Experts of a small language model.
Size: 11 layers, width 192, vocabulary 23669, 53.2M parameters.
Training: a variant of Adam for the experts, 270M tokens, 8249 steps.
Below are experts of layer 8 (counted from 0) of a mixture-of-experts language model. Rows are named router (the router's row for the expert), down (a neuron's output weights, with its number) and show model dimensions 96-191. Each number is 500 + 50 x the weight over its row's rms, rounded and kept within 0 to 999. Numbers have three digits each.
Before each expert's rows: "comes before" lists some tokens at least twice as common just after its tokens as in all text. This comes from a sample of Wikipedia text that the model never trained on. Tokens count by the router's weight.

# expert 0
comes before: " the", " ", " a", " his", " this", " their"
router:397524572599532419549483483481463542422493529451537566583466476537391448471530521534565543503563482607620436496478511541482552619429491484527496540538493610521521486560504484553606538504524416532491436493499518462463521488506455496457522577474553508484483518499492537500532526532520470546
down0:489580411520417461556502446513496440432498549538427530495525506510464457461484519487653577496561509441527511395430495495422508449459507494524570491510423517505539581577476533476519484506514525440447462533527509470563450541531459571417461630535557407512459578547469426466507546488587495494
down1:425559486502526490437421430468528441567499489566415504590523404457484590521463508483525474534459579433528501528526512505515375532450472369472452536555490475460460587477495414473532540570548429509464532451437539531521513513480416439588471518571492570408501536482500551495556564577479574470
down2:477528393464435472530544481491516497503594490569600420535508467539459449555574558526570456461543495438442406488490441458506591480478453524522545528491572350445475497437408436458469540582499449646476416461460549558553533479522443502477483582437463497462483496617553525556491385571562519508
down3:549459504519480539482475519448461588447575468471451451567488531566401566522465420470476503562496648520441526526501437446568467521512499399540529485556476428496424449501530488500513489453530385522447486499524528578524444462532497541397512481444433523541560450534468533518464500570425549499
down4:572507477581465400407478475554513496509483478489559544540507511552510458513485427560590474413561511479524469531442491498527445528538508398483534479523467498470490458523423522444479507438517506457446544446465505564426539455458508520561539592517482457549433524516477443532432564499461454541
down5:444506582406543472519604553566392538552551487527500580479594495471473558474548563556484523346498533443459586435480623549547544449415533581431467519524537488526530429475540573514483447413471506446462578569529483553510522496484485526494511501601526506565555464467461474585539421487494442506
down6:496497507445458569458383490480460488453546551478523473505505479531544477424495515473458478566496537458442545469578508473465446543519526405521519470546409494606504463446605402537512430463519479463584442448489473532506484550494520430459490516476569590497458485452419471494447534526422584529
down7:495486599499533476560480508486492428500547545587467449478501512505592502582461533404358455485543432495546565541531459410515460470495435542398502534421500433463485569450518553494543490530491523467597521488552505481498556453525468434467453482570458527492467499511524398514474444543401472449
down8:527537434430497512431529496489478465495461435529468450556499497509572514444509557430615472412437535496486476544458466412452522588470490499458561454556564605481581485428528469426521501516460493491523456485534604566529480497568378463605477442529497528511523480530477519474472514463435408507
down9:475498524527455525434578513523518478521531525502458563596512495435553429481552435475506504460523568632488378460511427445586465521534459536525399525512523532520494410445499518498592531489458455382486537586505475524576489441494494462511550544524514516386499477521552420585515541513468608475
down10:448544539603494454466499447519460531500609466518618489455471533535430502502439426598433510411532535476509486462530474494489546561448468573487629438430512481427478541483484434512466458436488502440475471425527527560531462534577566578553517511520428483469591457457555552429567440498536478545
down11:492531504485477382543433517408492494480474509493492492579587513493464465484511480503458572443579509517501519632495506455499523554510551493424556559504375587501477546449446505549610425503462508490534451546462542508490477555540418562491471423449463435518510479446451461503500520506489523584
down12:520465415519503550538486477541556442475490563458432579452472608549551497521546554485548602530503541529494500457473474528527483592476402477550516494583550518516458611634519594470480580575465475533552430534507519473474488501412492459506543503508509488562575519541504469543461514457492488507
down13:517458568454417482469474507493554543442523550550586549513495480478459482446516514563479593563571482503426535502490510510484466496482570632467515585519484490445488464542578494555434500504478421518590527509472449509552521519435549485507503460462476501495483482605559429504483467452544529414
down14:542385569536551519447498570463487530547508527498513566530510495521549464530498535543473441453471416566448532442488516498486491360437499511516553543517501438551451517541512498475483531485504515485467461456464467557507467544463489481468482502466472413537506618613484561489515385520475548495
down15:418549444576546529493459515448505577421502365622460575496513558439486547581517561442592545620517530529535516407541556434456555580480550502502439542513512542452489592545553476531546566450487502489495512615522502496556556559462446520545519550553445548465476524443554454521565529519501401451
down16:520529495450557569414509548454547486539466570583511472444394533536514485536489488504515474437462519485584471538506598488453461450482487442545540595429580450406391563445463498482553505482457471511441539500409463572531482566469463385513530536438438517558470571539475432545442520593473502462
down17:481413482504504471520545422521447455505509434530500530565525504511586509479518455529459552445527513452506469491493532552500448539433384509541559544392539516461470426547441423489559530481524475421441567467537443502563489494622575482532467483455466562473452575451481534482496389494487443498
down18:516469514474540504477480506458501580468404472538440436471552518489518508585499457510364407537450537468567490527420585414567385480556522523513465411537552507518467446463583455375579486524546481549599549535546430493505488458558452495500476374445474505427536469527514467517476524491568612506
down19:493586475552559470518475506478516488422534465433467548517534436531472517485484536520471538533517426446405395552330519517447583593558491486486529586496520551458519563556475486519536502472508617458445481483519477484520488510396473559449500463507544450510640511533523478496468636496567409446
down20:455528494542549483570531504462517466500566468436507629519497434567534501508548603545521480438497500443496512444535515576496439473509514549486478606437490495369524571509474421560476506463421613485520574498381481572500496558433486425471432544533439471487553486481528567478557536484546497400

# expert 12
comes before: " ", "1", " century", "/a", "on", "in"
router:506517462428463516423531444470407531557475562441419571516531491468491531492443539496504528509474560507507607517496449487515490482494551516574453559495425483532577525505483443497621461526481466550553604565565546537570529461482528536565572478405502430514390535468540487522537421496555500564
down0:507539464552519508536497454564450445457600549611498555450507431483517470559517481420568478505477581615483480586515556556408486553512481503422454460537511487555489507613459499546459465388433497447556531455504494495506548527527523478458582432546562511406573608532436606531451541458489431467
down1:507497420486500457438486575575504490553606460494514434503337507478587552527487503518550493478435532470412502515448528525451552458441474468520500507557480571545457494595503510478467503450611495482412497450505573483423474391456561520519506501514537538471541476518466511501483539579507392475
down2:505458473528572476553476510475463452456543519570436547502601518509509556500619503495510504445458515561526506492497490526455481519440646523457561581487462567510519541495498411587549436426490552501536511402583455481473402583508545478467509455477587486541430579438526504522534475524549578389
down3:501460484526473484547558483462468571448489481496533413570563476467423484557505590496508534473502496419455618506548495501549531427409488518536485558527518491470436564412506468500510527516465584554411606382485476534475463472389533497551480563564555551545554492562531505463519478453482390501
down4:533555433458513510446418387488434423536551439524549495564511528541498515558512506601548532501472475438621418476454513546440559509516588479549416546509638507456456461582436483472521554537524464477604529495467512544497515515444516525480603543470438578470498506537505465519515445532492421492
down5:515530511424459507609493471529568568532523584477407464489427542474591502513499415498463441502474569525512516504417526478503496469529525531436531513385550451509515528524524457557524342478578478508608550489523497532400480549546542456547557557450497509500547501517516500442516410506516453588
down6:379393501522535522478490545511551514565485498487454523472499511526542424473559493603572466410439411565492373506501509549462504438507435415362503455507505444515472524491497563553479479461464517479582540449506414471492452552519560544490472510590487471482430470526501488543500583495555466444
down7:419510491593515544521492472490466415531496462549414498500481550531517448508418526496639423529634514549537526488438512549431501560436539580416562531439459405467477445462501582518500497576525489465522462533452457514455470535539429517440538492577549557459448492541585553499446491442495543621
down8:563434485494571436488587475532466467437579502553509562511528567570502451613448461563640555541571454493445482569462439507563493389530529514560506525581461435515484423526572501461441493481542491533499406563548463530423383484465474466372544503516526519507521445471569516466517501463464464538
down9:567454492446586420528481565472454455498517479536470433514558526486577514453467588454579533547545524563575596436531555487552424431468505513490423472445549420420468465433420468599506414562542524487575466479471522494550521513481496502451611478502516451573480507513443444528593509579535451486
down10:437495475480524498483506559476545465468526470543507507490509538513530494474453440585502495504429434458546506538490439490521458474467464461531439552503521561495503488441489633435553469489444499488465472593514557576576541571504446482524475514442357423469511506502537485501520463483431496460
down11:522467459504465446479490574562460485526549471501462596411478465524504471444528526454498622535510529433454426509522441439484455576548442490471519480392580482413596511540415533403452484668463545462522579436512486522522512545379369560489506503514581476545458461594490524506556517543491562596
down12:524410448616485467504502611455464522567556488646483583484446455505546436534417564543558482428487402562588519524476453505479463556533483471503462468457497497467459449456563597597527574496578430501391493520543519476469536420608458526437518493428519516455505456491452552517507534561467518509
down13:524461350613491419468449539534461524467480534524490473539513520551511545587549472430612481592364521512582501495454473419420528482549571559519560479578481551554544465481528572436565532511553486565487519545542396503525522451571472460519482581479464572490461477520475545569509357526454440533
down14:524640488497488480532497549484459511489458449530466381463401465521453575579445440563520403536465446516525501449478517447448399481595528449517526525487426510506514433528475434463534507501522517475474536572451527454485528569576486508577511560546470504509455481587552451546611458481472393539
down15:408480457529454476481446440421518467532462456481423542481503514596447465422516547498563488427451481506495483561408560471477470478510531468482528426495546513572541519465522492528497484521485550562492509634545505506445514475496492499426453503531531432475536451518519514502430476491487438569
down16:495537446531540583477507461519497507559460444520542389456499511482458589550492500473567455584577460502445523503444593507455507521496508507420475494532473478571549541413440436442540576508572495460467490484422532543508542466482431507450575538517412558510491472402490515518418490519414586504
down17:390498457489547462487518492454527579481517511462426398504564514521505522414407470473485449462526580441520570543471495394517460490487446566546585463476484600474563614455448449571493476483520467476571504461547483389552433543482434509564435488520558531541574442520551481496480396490516516461
down18:575543494444514529414569619399545499464551429604524529463501457582581536475510399572557501557569520522441487481512591454522493494563548501530438525551421535409538449587508490469536505446519503546398512460433466427511520416422430507461511491547492501509492517493489499454663529476461512560
down19:522603471438488523457518369572527473485507401554451519562513487491511451429553537475426497526499497511449576544415486594473461492471505506536504448451516562536546516521522476536400524431657430550506516531516493497546609526503623522506456522484540401372536525566550485460494456479565470463
down20:502475505543515494529458450519480515443452522523498519434411497484511485477504490431504595520524457531467548444460492510504527534552476528495495388396432568511459510470509507544430504581501503500516424509491543384481543456448416486526431558520573496529502501489446465473484451396464480521

# expert 3
comes before: " The", "==", " He", " In", "===", "The"
router:504552526532511589467568481522446592511535535425440447504492502395466598494479534547539456571572482588471514485433483537453537536522490555471485459453571492596482477562587535573474528535555520419466528441500523535536474566451480528612539521501474528459535553434442545466408491480529344481
down0:496518516516511513464523521527511488474506520525494484490512475458428523495457459572603520550456530552442544554514530501496507451519457492491485448462559478580518520516520523500497450519535526455420534506554495495504556524542557518525528527569585535502472512445510528529489523451489360515
down1:524483481475384524516484611456614483481499502508467531497536486514477443527596478466451506413560576512552523525559592480494423478438502452570484532488497542469545583438484536533483465483452503504458446492410568529503581472507612450426458536538523428472411435573561455473464499483498530513
down2:439505508554407522502523453440453494408439470482503537470502463498506491433495469529572618382498478500460453514521507481393430437476490509581474523499462500525423481444397476511513464509528437533505486489487516551532591594466488462496555475432465455453483493415503448526388534457525497567
down3:482423508570522482470523515538450500524467541525511517455470493478598411546494534523510516481547465567576482553591435512531413582487492414494517533566523548480471509439450454518484455503464502507296443472511542521457477498520502471528603484465474468540574485483553520544559525531535437525
down4:582513519384521528557540465434499528463619522476554511547531490567447529548547510564575557503455380480479404522439538477437543517540426527414457570478550489543421452503485526480547525485530409515541535448487518468492521459488540620510475428432563487492530485487540565487456555437642488469
down5:479469552485572455502455446480557521550544602494478530510619592470478513442480544534493494383596559588453510425568520494498525427581478474482523542589441500522419563496514506550431534569492507576447478562534479477506466462450582506428472546431443469483486480480475491565461348561363544514
down6:507493396592462513508496489484564477448496510568518482599478487547558481565510495461498459473537504453500435479481497386527469448486510514596499498480410531487545563475519535474457456458539465579663505508561532575426559423486500540524554490482513525541590499514505509451417420534510547510
down7:565533476444534496574474493529470449549544400449498474646575586485484560534459517491586497576526529514430391484502493475492490523498415492468501584481551492537440526503477507416474511475494528502461529520542509533470628513440519514423597497588463571482507563351489541486425566494476462467
down8:521501447560472506496525520501460568500533428480570395459527499479415476456511489508643527462519539448413471490555431463496493446525487459543531601471530549553504515517604499548430486562511456430437521459532492542453546479500573486446536489565503422476536420444500539475505579507463501497
down9:584474467502452489483557522446501463549495421533462522513515529531592536544524516485381484470543446523588521525466522521444501467461494442510559548490501515468553443431488386530504501475386456520405483448495508538514495585491572403459399505536538504568437522499459482423459494514510500411
down10:571479471527512510620499491457620547642502565504465536469464490444463543486509429500574461487539539536581509403515583422449453552482459467478525488552461503487466533527366492537497559471576498530411473451526469486510514532523497460539585546540458574505435488420527468490477496485616498502
down11:540460503522489506455528596501469514508532537465499509563574539562440557470438528461587502483533492477457486452418462582494501528469535548413523627486466505416480519520567473378472557510477487321510456529504504418486543576495462469513509517470422524499433528495636561525487494536559521521
down12:566503539578444466471578549427458567519502541567497483475486555579499443464533529485425478512545552497539533434547525576513538633471523538507491461594477591429471505552422462530391499476517419435475502424505504521539496417596518482531546545505480517566507471556447508481416473453541595478
down13:545464567529548549582476497473472509441454507531520435501484580587430605515537578499549533480497419515509493534574606506462527525510469456441455540482544515559468406504533506465524473508450470543498481514450484547564452439452525552471460442441523590532552571519426532543558504441586460450
down14:470504519511517444538496487513514515612494516491567513491469505410536500579544449546436498412487481515486446464498496506586522477447546517541478572457493534497486381494437512411461526540528561560451521580501512438641478525537494460483476505430523433577401528584583454463497476613503616486
down15:565566436441465499629455519462559507546495580531537473446399501519541467465501502510472483606433578427671474484450489484466517482438578588469500452543457566554529465497441582478513517481483583535464449471457530542535371460479462471559480487528466539526556529523542482431523557455449425454
down16:587557527518520499485478457475497482490546598488546501498406542494455452434483511524466524506445622484507397408532492599490566506494566505483486361527459627497514485461469503451479505479599538584350503555497486502518518468469559430532543500459472451533482625513500520468528525470510521510
down17:544503462573468477491597536487539442506495579528422508566525510480422443535586468517504431490421495455477486543559525529491512648495481489475444464508461430528541489505546486493427496493500438481410550441495508440501460490468497506513471526500550559461439482511438461487448536510502601398
down18:460508462466470505442529551523505534671568489490557470440531450432507440560515580528418422534538421550518394443490468472595514463533497624505537498531621460552548475374496536521608465533495539502503436515471549455367509500538480440470462527466467500457490535506496508445439534420446564408
down19:540454469491484455565520460508543498548464417490559491460433585566457473412492489504483543464455543586431455528586395557435453502564509552506562495442473508558558504499435416512611466491490392579505511495466591479567494428448586467447432518495516496522477543453506459530563527491462587483
down20:505557471524471581461599536467505479520489553524511505502512521510514491486556653402517528446472480502543509565469595484500483393524604390506430498567444536462503536475474542450465456463494444538469428510513501464495515504451571424520571591482476501556561497588469462510443505500506467503